Below are experts of layer 5 (counted from 0) of a mixture-of-experts language model. Rows are named router (the router's row for the expert), down (a neuron's output weights, with its number) and show model dimensions 128-191. Each number is 50 + 10 x the weight over its row's rms, rounded and kept within 0 to 99.
After each expert's rows: a language model's description of what the expert responds to; "raises" lists some tokens whose logits its average output raises strongly, later layers aside. This comes from a sample of Wikipedia text that the model never trained on.

# expert 41
router:42 54 63 48 42 52 45 70 56 46 53 50 73 32 62 41 46 61 77 54 70 40 53 61 68 56 35 32 52 38 56 53 43 70 51 48 44 30 58 53 53 43 54 53 64 60 61 37 59 52 39 56 33 36 32 54 60 38 60 54 63 66 60 52
down0:47 38 48 47 36 45 73 57 55 53 52 60 58 48 46 53 38 29 60 58 45 48 66 47 53 44 35 33 67 39 59 41 46 45 68 56 66 54 64 63 68 40 42 55 45 46 25 61 47 47 49 62 40 42 48 41 61 56 50 51 56 47 43 68
down1:35 51 41 49 48 43 58 50 63 38 47 50 56 38 42 46 60 61 55 45 94 45 52 68 50 36 58 48 50 40 45 48 48 40 51 44 48 53 52 53 40 65 56 41 53 66 33 44 57 62 36 44 53 60 28 45 40 32 40 50 50 43 53 19
down2:29 52 66 39 62 58 37 48 53 57 40 58 39 62 67 45 42 48 50 55 53 57 56 37 41 53 32 51 57 36 63 55 54 66 41 48 62 48 32 45 67 50 59 53 40 45 61 45 62 69 43 32 42 42 41 45 39 59 60 69 33 28 46 41
Description: Capitalized first words of team, club and place names in sports tables and lists, such as Red Wings, New York, Star, Car.
raises: "c", "av", "p", "uz"

# expert 5
router:54 43 53 49 56 33 58 39 55 57 46 55 49 41 47 80 55 58 44 59 56 53 54 44 44 66 49 59 41 28 27 66 55 69 61 41 54 71 40 42 47 56 44 57 37 47 40 52 46 40 58 44 40 63 69 50 41 36 39 52 53 34 58 49
down0:41 58 43 54 63 71 45 54 64 40 52 54 68 66 56 73 56 43 60 43 23 47 48 45 43 31 51 38 39 53 62 47 50 58 61 39 53 31 37 40 40 55 35 40 44 51 55 40 48 42 73 44 48 45 60 30 58 34 45 41 68 62 70 49
down1:61 61 43 57 62 35 39 47 58 73 46 44 54 59 42 45 47 42 48 39 57 49 54 56 49 57 49 39 40 55 52 40 69 61 30 34 50 47 43 37 78 46 38 57 71 56 66 37 53 53 54 52 41 55 41 43 53 42 47 43 34 52 51 26
down2:40 51 50 50 39 54 37 68 35 68 42 33 41 33 63 44 65 36 37 57 48 51 67 49 47 39 61 27 52 66 51 51 43 67 50 47 44 53 64 39 40 50 44 51 58 60 51 33 51 43 66 29 67 66 62 48 54 56 59 35 51 36 54 50
Description: Opening word pieces of lowercase words after articles or possessives, often legal or formal prose, such as app(ointees), un, dis, pre, court.
raises: "ped", "rated", "d"

# expert 32
router:49 56 62 44 51 44 53 34 56 63 60 41 52 58 57 32 50 48 48 63 44 43 41 65 58 47 63 48 45 67 41 47 44 46 38 46 59 53 41 53 48 51 37 63 74 41 61 53 61 45 59 69 61 50 54 28 40 57 50 46 53 38 40 65
down0:79 46 70 31 51 48 70 33 68 54 60 60 53 63 36 59 50 57 37 38 74 62 51 55 53 68 38 52 45 63 67 46 35 59 58 44 61 36 44 56 67 50 53 54 51 63 64 54 52 36 55 51 55 60 57 38 39 60 44 34 41 49 58 66
down1:61 47 42 52 49 52 48 57 34 55 38 50 53 53 46 69 54 48 49 60 49 47 60 51 58 41 46 36 33 44 51 51 56 58 66 58 74 42 80 48 58 67 56 41 46 47 61 46 40 35 36 59 46 40 48 65 55 56 28 40 45 60 45 44
down2:62 51 47 53 37 39 52 54 73 25 56 47 54 54 56 56 36 42 51 45 45 52 51 40 65 42 57 53 68 53 47 40 57 44 69 62 57 63 53 46 42 44 48 60 53 43 53 56 49 45 44 61 46 48 53 31 50 56 30 43 48 47 47 50
Description: Commas attached to word endings in running prose, after ages, dates, verbs and nouns, such as "aged 94," "dismantled," "mother,".
raises: " a", " meaning", " but"

# expert 31
router:40 55 61 53 56 55 66 51 54 47 38 47 41 72 47 69 59 57 54 33 71 46 59 48 45 55 36 49 51 41 47 57 37 56 57 47 45 40 69 42 45 50 49 46 51 53 39 44 42 63 40 42 31 47 33 48 66 35 62 57 34 61 54 56
down0:57 50 42 46 62 60 53 47 62 44 49 60 41 46 53 59 54 53 56 45 60 67 57 42 76 63 59 44 45 59 46 50 61 28 53 57 45 53 63 57 33 55 46 60 62 46 36 47 38 57 40 52 46 39 64 51 40 38 47 57 50 47 68 66
down1:53 44 58 54 50 53 48 32 42 64 49 49 64 65 59 74 45 58 62 52 43 55 49 67 45 60 20 53 35 39 52 39 41 53 50 28 30 61 40 25 52 53 68 44 49 44 49 62 59 52 46 45 41 30 39 58 57 25 47 63 34 49 55 57
down2:49 45 52 58 32 52 41 53 35 51 42 66 59 35 54 63 41 47 45 40 46 73 51 48 51 42 52 41 56 39 46 45 49 49 50 73 48 50 52 67 34 50 50 49 63 58 56 58 60 43 41 50 45 61 60 63 58 47 56 38 57 48 60 53
Description: Opening pieces such as met, De, Par, Ver, Sche, Tam at word starts, often beginning foreign names, plus the verb met.
raises: "ch", "ast", "ap"

# expert 27
router:32 50 54 32 39 50 58 54 59 56 33 46 51 44 59 31 45 52 54 69 74 54 54 59 44 38 45 51 56 42 61 42 52 43 57 25 66 61 53 45 42 53 65 58 49 52 37 68 35 61 71 65 53 56 59 51 52 48 44 41 48 34 54 40
down0:53 52 55 58 55 52 55 50 39 37 50 62 42 54 38 53 55 41 60 55 40 65 66 54 51 52 52 62 50 48 34 68 60 42 64 53 68 52 55 47 46 41 47 58 49 50 30 47 43 35 30 33 36 68 37 45 57 46 44 66 52 63 56 50
down1:55 64 56 42 61 41 64 37 52 59 44 56 45 57 39 55 41 49 63 60 56 43 62 59 50 47 46 49 49 42 53 45 35 44 55 41 58 69 39 67 61 55 51 46 47 30 42 46 55 40 49 53 59 29 68 50 49 57 44 50 58 49 31 46
down2:47 64 38 56 60 45 68 42 61 32 76 45 37 40 52 55 56 45 54 79 50 62 39 37 60 61 40 51 47 38 58 37 50 52 55 43 63 47 59 49 52 52 28 50 57 57 62 53 39 73 59 51 42 54 53 47 60 42 46 44 60 33 40 44
Description: Short consonant-heavy pieces inside names and odd words, such as Shen(y)ang, Kyr(gy)zstan, Man(ip)ulation, plus symbols in formulas and phonetic text.
raises: "ud", "ill", "ack"

# expert 18
router:45 48 39 43 42 45 64 44 55 51 59 43 37 42 45 28 37 43 51 42 41 55 54 58 42 39 54 45 49 53 54 51 53 47 62 50 60 35 59 57 47 49 56 40 51 67 46 41 25 64 50 74 48 67 57 45 44 39 52 40 36 48 65 48
down0:54 43 66 51 55 38 50 55 47 46 65 57 38 38 56 42 30 45 58 59 40 43 43 54 44 35 56 54 71 51 27 54 36 57 39 68 29 38 42 47 58 53 49 53 60 59 71 72 52 53 33 52 37 53 51 51 55 43 32 47 54 64 50 38
down1:36 68 45 35 36 44 75 52 49 43 46 42 50 44 45 46 39 59 41 55 55 43 28 47 41 46 51 56 42 45 30 41 42 57 54 34 46 65 43 43 41 50 40 50 46 37 46 68 53 25 52 44 56 48 55 75 50 46 45 45 32 75 49 55
down2:44 38 56 49 58 54 36 50 28 47 52 60 43 58 35 41 62 53 45 46 56 45 30 54 65 62 49 46 67 49 41 62 36 30 44 59 52 55 38 60 42 67 58 47 54 44 61 64 52 46 48 53 44 48 54 43 49 59 43 47 51 54 56 36
Description: Common first names like John, Robert, James, and vowel-heavy fragments inside foreign names, e.g. Sam-uel, Valenz-uel-a, Yann-ick.
raises: "cent", "back", "c", "ig", " scored", " range"

# expert 59
router:53 42 42 60 42 44 47 35 60 37 64 47 67 45 34 32 64 60 43 50 51 49 56 36 62 40 57 51 59 32 73 42 46 51 59 47 43 51 41 63 55 40 49 42 47 50 44 37 57 48 44 70 54 64 50 52 53 38 53 59 38 53 63 51
down0:43 51 53 61 20 45 29 35 44 38 60 47 51 54 54 38 45 62 57 38 58 60 64 37 42 47 42 46 62 51 50 35 60 59 48 38 47 53 49 43 39 60 61 51 63 40 51 51 65 73 61 43 53 52 51 55 43 26 46 40 59 62 49 50
down1:46 55 61 37 52 48 61 44 44 49 53 54 48 37 70 45 32 42 46 61 41 60 54 53 47 51 45 57 52 46 41 54 44 48 53 44 45 57 50 39 67 54 47 73 65 54 45 58 56 42 64 59 34 47 47 71 49 62 53 53 58 44 36 51
down2:51 55 60 51 67 50 66 44 56 57 68 42 49 49 50 48 25 61 52 50 40 63 50 59 50 43 44 54 35 23 54 66 42 63 48 61 51 62 44 52 55 53 42 64 46 54 59 48 57 34 36 43 58 48 68 56 58 52 50 50 52 37 34 59
Description: Final vowel pieces of non-English names and words, often Spanish, Portuguese or Slavic, such as -a, -ina, -ana, -ogo, -il.
raises: "-st", "-m", "-M"

# expert 33
router:56 53 44 32 47 68 49 42 51 64 52 48 39 45 60 42 49 46 57 46 54 53 66 48 67 47 53 59 57 50 48 50 34 64 48 23 50 66 45 45 53 61 56 33 43 51 45 47 40 47 50 71 53 40 39 32 44 63 49 35 62 34 33 43
down0:66 61 46 43 53 31 49 52 52 84 28 58 67 51 35 60 64 64 59 62 44 47 60 41 42 45 51 62 44 38 48 61 52 33 64 46 59 72 55 44 56 53 47 52 56 34 36 46 52 34 47 46 39 38 39 48 34 36 25 53 44 42 51 50
down1:49 65 21 50 49 43 47 30 34 53 47 51 39 64 41 53 49 48 56 51 48 46 58 61 56 68 38 43 64 49 39 42 48 54 56 39 38 45 65 50 56 42 54 64 52 50 40 29 40 34 38 49 46 45 36 46 47 39 56 48 73 43 48 52
down2:43 62 52 51 47 39 41 62 35 37 33 56 46 55 61 31 53 68 53 45 45 47 50 28 58 49 49 56 48 48 54 67 50 59 32 56 50 34 60 61 40 45 53 74 55 47 56 51 52 59 47 56 52 60 71 39 57 54 53 44 54 47 57 41
Description: Auxiliary and modal verbs after a subject or relative pronoun, such as is, was, may, can, would, has, especially "may refer to".
raises: " also", " be", " include", " appear", " been", " not"

# expert 15
router:44 51 54 45 51 45 70 35 54 66 59 38 58 51 43 51 43 66 63 43 61 45 47 58 57 49 29 68 40 63 38 56 56 60 58 23 55 56 36 44 38 50 50 41 51 44 48 42 36 64 58 39 43 52 59 30 46 51 56 57 48 45 58 53
down0:58 39 45 57 64 45 45 36 39 55 43 62 58 55 54 34 38 51 20 52 54 58 48 60 51 46 65 49 46 39 41 51 57 36 54 64 49 57 55 56 53 47 53 38 43 57 45 55 60 48 64 52 36 58 40 46 50 64 56 49 52 61 49 54
down1:39 42 50 53 59 51 62 53 35 62 53 34 60 61 41 46 55 54 47 39 59 50 52 44 57 42 45 53 53 64 57 42 60 43 44 31 53 53 48 64 60 62 62 35 41 40 60 54 43 51 50 73 53 34 52 56 58 56 65 58 48 53 45 56
down2:59 33 47 34 46 45 36 58 43 54 65 73 52 47 46 57 44 50 48 27 48 38 47 51 50 60 43 41 68 40 62 45 49 58 50 48 66 56 50 69 46 68 55 52 72 42 64 52 59 56 44 59 59 58 59 32 35 57 45 47 43 48 50 53
Description: Inner pieces of names and words, often after an opening like Al, Om or Dam, such as Om(eg)a, Al(ph)abetically, Pakist(an).
raises: "on", "u", "e", "el"

# expert 44
router:49 45 52 45 40 59 57 29 56 49 66 49 46 49 55 55 44 64 42 46 37 52 37 38 44 49 27 38 50 39 72 59 66 42 56 45 50 67 60 49 31 62 41 58 42 42 39 55 42 59 37 49 63 30 58 33 59 50 42 53 56 49 35 44
down0:50 53 53 52 62 39 35 63 35 44 39 45 55 40 46 63 50 54 40 36 58 49 29 56 60 50 54 45 48 43 55 65 45 42 49 19 47 59 52 54 47 48 52 52 48 44 49 34 63 43 43 43 55 48 51 51 58 52 57 52 51 50 44 58
down1:54 42 41 42 52 42 39 58 38 61 58 62 74 51 39 61 54 43 53 62 51 54 44 56 59 48 54 57 47 61 55 51 37 60 48 74 33 52 46 59 50 41 61 55 58 72 45 51 70 32 44 45 58 39 61 26 65 56 41 70 65 38 39 59
down2:54 51 52 44 58 33 54 41 49 65 44 55 43 57 44 30 58 32 52 40 59 48 43 75 39 61 56 36 55 53 59 49 66 69 54 39 43 48 46 57 56 47 37 40 47 53 41 53 43 46 54 49 46 49 63 42 44 50 45 51 54 54 66 62
Description: Short inner pieces, especially i, of varied and foreign words, such as min-i-ature, art-is-an, Journal-ism, Telecad-ena.
raises: "ens", "ell", "od", "eat"

# expert 46
router:59 54 59 47 60 53 43 60 55 55 52 54 48 50 45 66 54 36 42 48 58 50 39 41 67 49 63 56 45 56 42 59 39 51 50 65 41 32 59 63 46 46 50 59 36 63 31 51 50 36 34 50 40 39 59 66 54 52 45 46 50 66 31 34
down0:45 43 49 59 59 50 52 19 49 47 58 54 43 43 49 54 39 60 45 40 47 57 40 53 54 39 60 47 37 47 44 42 67 40 44 45 54 69 42 50 43 50 61 59 62 46 39 42 38 62 39 68 43 45 43 45 62 58 33 58 54 57 47 43
down1:51 49 34 54 53 56 48 42 35 44 57 52 59 44 43 43 50 54 60 47 49 35 60 47 51 57 57 46 50 31 49 56 52 54 35 45 52 53 39 44 42 63 56 44 35 52 55 58 45 48 60 56 46 40 43 54 49 60 49 40 49 36 57 36
down2:58 46 45 47 38 33 61 55 44 50 63 46 47 61 50 54 54 51 45 57 36 41 58 64 51 40 27 56 73 60 53 57 65 64 40 45 51 45 44 41 46 50 53 42 29 46 47 65 40 47 48 43 46 67 33 35 49 49 52 54 56 43 54 48
Description: Word-start tokens or first pieces after articles and numbers, such as an, int, mid, South, African, three, pro.
raises: "ves", "ces", "ly,"

# expert 10
router:64 55 45 42 42 63 33 50 52 53 61 60 51 68 37 40 49 48 31 57 35 46 48 47 51 56 39 51 52 46 38 60 32 45 54 37 64 37 65 57 50 67 52 62 56 53 37 43 46 37 54 55 43 37 39 35 60 39 45 36 66 50 51 60
down0:48 63 35 59 46 57 38 58 46 57 42 47 59 38 61 47 44 48 53 39 46 40 33 51 45 42 45 39 54 46 64 28 60 37 61 63 64 47 36 44 29 41 61 55 50 51 56 67 37 43 40 59 61 56 36 56 44 50 43 34 55 49 38 57
down1:51 67 58 39 77 48 49 28 53 63 45 37 55 75 56 49 57 57 62 42 47 48 49 71 41 44 53 59 48 43 66 46 39 52 41 38 42 53 48 68 44 63 57 55 63 62 55 45 66 50 44 61 34 38 41 60 37 55 53 63 72 65 40 52
down2:30 53 46 52 42 56 60 66 34 56 54 59 54 50 33 44 64 42 41 52 50 56 42 54 33 56 55 48 61 58 51 62 51 70 47 40 51 68 48 39 36 34 36 56 52 58 51 60 49 44 48 53 54 68 56 56 39 44 43 41 51 43 45 43
Description: Decimal fragments, percentages and units in sports, census and results tables, such as .7, 3%, km, sq, -yard.
raises: " Died:", " being", "==Early"

# expert 45
router:56 58 58 61 52 32 42 55 36 54 51 55 55 39 48 53 33 48 34 44 51 60 46 48 55 67 50 44 53 35 44 36 25 64 46 42 34 28 50 53 43 52 46 47 49 51 38 34 38 36 59 54 48 44 48 52 46 47 39 34 44 45 42 42
down0:59 56 61 67 57 40 52 49 40 43 53 41 46 55 48 47 45 64 65 63 27 61 75 40 41 64 43 56 46 57 62 46 36 60 56 41 66 50 72 57 56 37 46 69 52 52 53 60 54 65 48 62 28 42 50 35 61 55 61 62 35 42 78 58
down1:45 51 52 59 44 48 41 49 53 32 45 36 36 48 42 48 48 46 34 54 55 63 60 53 58 53 76 39 45 63 47 50 32 45 58 68 37 44 61 50 31 75 51 50 43 51 60 59 51 49 48 47 35 40 55 54 55 51 58 19 44 48 59 41
down2:44 60 52 53 52 41 63 69 40 64 36 45 55 49 48 46 37 67 74 43 55 59 71 64 50 58 45 55 30 64 34 51 53 59 60 64 38 63 55 45 27 34 63 47 61 43 36 53 43 41 51 53 47 46 61 44 63 46 56 59 50 44 58 52
Description: Number words and digits in dates, tables and counts, such as two, four, 16, and the noun after them like years, months.
raises: " of", "ah", "/"

# expert 61
router:49 51 59 30 49 61 61 51 52 48 47 29 38 64 38 40 53 46 52 67 40 62 62 40 39 37 44 45 55 56 60 64 49 42 61 43 58 39 59 59 42 41 59 51 68 41 46 48 34 65 36 68 69 44 50 49 48 62 38 47 63 48 57 51
down0:41 37 40 54 41 49 52 51 48 47 54 49 48 58 54 54 64 44 39 70 61 45 58 35 35 53 55 65 61 53 62 40 52 35 43 37 52 55 49 65 67 45 48 38 43 57 64 43 23 43 41 57 36 44 46 42 41 60 49 44 50 55 51 42
down1:58 54 42 47 66 40 58 64 53 51 35 52 58 58 48 70 56 52 40 69 54 52 43 48 40 49 46 63 64 48 32 54 36 46 61 52 38 43 72 60 52 37 40 52 56 37 41 49 48 45 36 56 21 57 47 68 39 61 49 49 20 48 49 54
down2:50 52 38 59 64 44 56 46 49 41 27 61 52 36 27 33 64 65 41 47 47 56 45 37 51 41 43 43 42 20 35 53 40 63 38 30 62 58 61 44 43 52 56 55 51 27 53 45 54 46 40 55 53 46 66 47 41 65 56 46 42 35 46 44
Description: Digits and year pieces in dates and life spans, especially inside parentheses, such as (1891–1960), (1998–99), 1990.
raises: "6", "9", "7", "0", "5", "4"

# expert 35
router:39 43 46 49 48 55 52 56 55 52 47 34 52 47 47 65 36 57 70 49 54 43 58 44 35 73 42 59 48 37 44 48 65 56 55 55 40 37 50 49 52 45 59 57 57 58 46 57 55 66 63 29 48 42 53 58 54 35 63 58 47 57 73 44
down0:61 58 28 55 50 38 45 44 47 65 40 40 32 54 45 66 60 36 25 41 41 47 73 45 40 51 47 40 43 33 61 44 57 62 40 50 62 55 59 47 44 66 53 54 64 28 64 54 44 53 48 64 38 56 58 48 58 67 51 51 51 39 46 48
down1:43 48 50 59 44 63 50 78 51 43 55 53 36 46 54 53 45 43 46 43 57 52 43 54 71 68 47 59 37 55 61 39 63 52 57 50 47 56 54 51 46 42 47 43 61 47 38 36 48 51 61 27 53 57 33 44 66 46 52 57 42 46 40 42
down2:55 50 31 67 35 51 48 47 55 48 50 55 62 47 30 66 60 59 51 48 63 47 66 46 58 56 66 49 56 48 30 56 53 53 50 40 50 55 52 50 46 53 57 40 46 51 40 66 69 61 57 37 57 47 45 49 47 59 60 54 53 55 60 43
Description: Opening consonant pieces of words and names, often mid-word after in-, such as gr in ingredients, sc, Br, Sc, F, Gr.
raises: " →", "\n", " ==", " ="

# expert 51
router:34 45 44 48 52 31 42 51 37 32 37 36 45 40 36 39 82 49 44 63 51 50 51 60 48 58 51 51 52 40 39 47 49 44 58 42 41 47 46 65 37 47 42 60 56 53 48 32 42 46 43 37 46 65 38 42 49 34 57 58 56 39 38 28
down0:40 47 58 43 65 33 41 70 55 45 62 61 49 42 38 57 45 43 66 48 55 42 46 36 51 46 53 50 51 53 33 62 41 55 61 57 62 52 48 44 54 69 44 47 46 57 36 40 65 56 53 50 47 36 57 63 56 60 54 50 38 61 56 42
down1:55 54 54 53 48 68 55 46 49 45 48 47 53 51 53 44 49 78 53 67 49 34 58 46 45 40 52 39 61 81 37 57 40 23 53 42 61 48 44 71 42 48 50 55 39 58 38 28 49 61 42 56 60 62 53 57 68 46 47 55 46 43 52 61
down2:43 53 58 41 53 41 57 43 70 65 62 33 65 44 32 32 52 36 61 49 64 48 37 36 29 45 38 45 44 39 42 52 42 51 39 40 60 44 64 58 40 60 50 59 41 44 47 57 38 38 48 47 59 40 61 61 56 55 50 48 36 43 36 33
Description: Wiki heading markers and the line breaks around them, such as ==, ===, ==See also==, the closing == after Personal or Release.
raises: "\n", "Z", "U", "General", "V", "X"

# expert 42
router:64 41 42 48 58 52 63 44 34 36 29 50 63 60 42 54 51 58 47 61 42 38 65 53 67 47 45 54 54 57 37 55 50 39 61 44 34 47 57 72 45 40 59 49 48 50 30 50 50 45 46 45 44 44 63 60 55 64 62 49 41 47 51 46
down0:53 46 50 41 54 34 56 48 66 65 69 33 53 55 59 53 41 53 63 43 42 64 33 39 43 71 44 50 50 47 46 46 65 53 52 56 45 59 34 47 63 52 53 36 55 42 51 53 38 58 46 49 32 27 52 40 47 55 44 45 50 43 44 40
down1:50 46 58 45 24 48 68 53 38 48 59 51 55 49 36 41 55 58 49 48 59 57 57 54 65 64 35 57 30 63 49 53 58 71 39 46 40 64 27 50 48 60 60 38 50 63 57 56 61 35 52 53 46 46 46 45 61 47 53 60 61 42 60 65
down2:51 51 48 44 31 45 52 60 48 65 35 73 62 49 37 40 48 54 45 31 46 57 53 43 52 33 49 38 52 47 45 76 41 41 44 55 60 46 49 46 33 38 52 41 37 61 69 53 37 47 56 69 49 62 44 56 43 36 29 41 61 62 59 66
Description: Inner syllables of place and personal names, such as an, ar, er, in Guant-an-amo, Tian-an-men, Guim-ar-ães, plus country names.
raises: "oto", "ud", "ul"

# expert 23
router:60 40 51 49 60 36 44 62 39 58 62 53 57 47 50 59 38 49 49 44 52 53 43 53 70 40 27 43 35 49 54 55 66 58 48 60 69 52 49 72 58 34 59 62 42 57 62 54 36 26 39 47 44 62 57 28 45 45 43 41 70 48 58 29
down0:59 41 46 68 54 65 54 59 48 46 52 37 53 57 45 48 62 38 37 51 38 52 48 32 46 52 54 53 54 48 38 49 37 36 43 53 28 53 35 53 32 57 35 38 51 60 39 36 35 43 53 47 48 49 54 52 50 51 43 46 23 40 60 52
down1:56 34 63 51 34 45 41 47 58 65 50 49 60 57 35 77 39 46 40 54 56 45 65 62 52 55 48 47 60 61 34 55 43 32 60 58 57 59 33 50 65 58 54 65 40 50 39 51 33 46 41 44 49 45 44 43 49 45 48 37 35 77 46 36
down2:56 57 46 41 33 68 40 63 57 62 51 65 55 47 46 56 39 49 52 51 53 29 61 68 48 50 68 57 46 52 48 60 54 38 43 41 54 63 57 51 27 78 65 58 43 48 50 48 51 32 71 48 53 59 43 43 55 50 51 60 58 40 48 56
Description: Word-final suffixes and plural endings such as -ations, -ions, -ings, -ers, -s, plus count nouns like episodes, games, members, Cup.
raises: " from", " as", "'", " –", " and", " of"

# expert 48
router:59 47 59 46 39 67 57 65 42 54 56 41 53 59 42 59 53 42 29 36 40 51 47 42 47 64 48 43 62 40 69 29 47 59 53 76 43 50 44 51 43 43 62 44 44 38 52 37 57 43 52 36 42 45 50 50 44 55 59 48 33 57 45 55
down0:35 43 45 42 58 29 46 52 52 56 55 63 43 38 40 64 63 37 48 38 45 60 54 58 50 69 48 48 51 66 49 69 49 42 37 83 63 53 53 63 40 54 49 46 45 49 20 48 73 46 41 40 53 53 48 43 44 32 51 37 55 57 47 50
down1:39 47 51 40 40 63 59 59 54 61 47 38 62 67 52 35 39 39 48 44 53 28 57 45 66 55 34 55 47 64 51 46 44 60 48 57 44 57 48 40 39 41 46 57 49 28 47 76 64 51 52 46 50 58 32 32 46 53 48 49 60 58 54 54
down2:48 60 56 62 28 46 32 46 53 69 23 32 37 36 52 48 48 65 49 48 42 52 58 48 32 56 49 53 42 62 41 54 75 60 53 44 56 26 57 41 37 47 42 49 49 58 53 63 49 45 47 65 68 61 47 57 64 42 60 52 60 47 53 51
Description: Mid-word pieces with b, p, w, or nd sounds, e.g. Fort-un-e, Ponty-pr-idd, caul-d-ron, and names like Ben, Lord.
raises: "ight", "yl", "etic"

# expert 63
router:49 57 54 41 56 51 57 57 31 41 57 59 56 36 31 40 34 44 47 37 49 51 59 59 48 46 46 49 65 38 43 57 41 43 59 54 52 43 51 50 52 38 50 48 58 30 31 51 66 31 50 59 38 66 41 50 52 42 36 39 53 52 45 62
down0:60 56 63 44 57 56 50 39 47 52 51 73 48 60 62 52 53 43 38 59 65 45 45 52 58 62 75 43 51 53 58 30 59 37 57 42 48 46 64 41 58 54 29 35 26 54 55 31 44 65 42 48 43 33 35 59 51 48 46 47 60 48 50 33
down1:40 59 45 49 25 77 44 44 58 35 55 52 43 56 60 59 50 36 48 63 46 49 47 53 71 36 45 57 50 57 49 44 64 67 42 59 64 67 35 47 47 51 42 65 53 48 35 55 48 56 47 54 54 42 56 40 46 56 50 56 44 63 50 48
down2:54 41 61 48 49 42 58 39 51 50 49 63 48 59 70 53 54 54 38 55 52 58 51 52 44 59 68 51 59 54 39 48 58 61 66 44 48 59 69 49 42 35 54 45 40 48 57 49 28 47 47 34 55 57 49 33 53 43 51 48 44 60 49 80
Description: Line breaks, closing parentheses or quotes, sentence-final punctuation and heading lines ending a line, such as ")", "es.", "==Education==".
raises: "\n", "=", "-", " |", " also==", "Scientific"

# expert 24
router:45 73 48 59 42 40 48 41 57 37 40 54 64 48 60 49 42 59 60 28 51 52 42 59 71 42 59 60 54 54 59 59 40 59 44 46 49 39 28 50 52 45 42 39 36 58 79 35 47 53 59 52 39 48 51 57 47 70 41 42 43 50 30 50
down0:45 57 37 64 40 49 47 81 54 52 57 53 45 48 48 67 55 53 61 49 62 45 54 40 45 77 46 45 39 51 61 47 47 65 50 46 46 58 63 54 55 56 43 52 50 49 47 38 45 36 68 55 43 62 46 66 54 43 68 62 38 33 35 61
down1:47 64 52 65 39 50 50 50 41 46 54 46 36 61 40 46 58 40 50 56 48 39 41 45 44 51 57 46 62 48 33 44 41 38 55 67 54 70 50 35 58 47 62 30 43 24 51 42 26 42 43 39 63 63 54 57 55 63 57 38 49 53 56 44
down2:53 54 51 47 65 51 64 55 59 47 58 45 49 48 56 55 50 32 51 46 38 71 71 51 45 61 43 32 42 69 63 40 53 38 55 48 50 40 64 40 54 42 56 59 57 43 56 67 50 37 44 61 41 48 51 46 45 58 55 46 47 49 35 56
Description: Prepositions and quantifiers like of, at, for, about, any, linking a noun phrase, e.g. of any race, ruled for, at about.
raises: " the", " his", " its", " their", " a"

# expert 4
router:53 36 52 50 51 65 61 39 65 49 55 52 31 45 55 38 42 58 40 50 45 54 31 37 68 61 63 37 58 46 52 35 38 46 62 53 42 56 55 43 60 66 67 41 37 48 42 48 41 56 49 57 39 66 39 46 55 36 44 35 54 41 62 54
down0:55 44 50 50 50 33 39 51 40 48 65 58 57 58 57 50 47 58 57 40 42 52 55 39 44 54 36 61 39 52 40 68 42 51 56 48 54 49 44 35 50 44 52 41 48 47 49 49 46 33 34 44 52 37 42 56 46 51 46 39 36 55 42 43
down1:52 41 39 37 72 45 53 58 43 46 60 63 34 39 36 49 53 49 59 35 46 51 44 51 38 45 62 61 64 58 52 46 43 55 53 57 43 55 52 61 51 42 40 73 63 39 54 38 62 61 60 71 59 46 55 47 51 51 46 59 48 42 61 73
down2:41 35 41 40 37 47 43 50 37 42 55 60 49 45 24 39 45 41 53 54 48 57 42 23 61 64 42 44 62 55 53 44 42 48 53 46 53 46 58 60 57 39 49 45 51 56 49 41 56 37 48 40 59 40 53 62 34 58 52 44 49 41 50 50
Description: Pipe separators and dash markers in tables and lists, especially cells after numeric stats, header rows, taxonomy bullets, such as |, -, ·.
raises: "\n", " ", ");", " m)"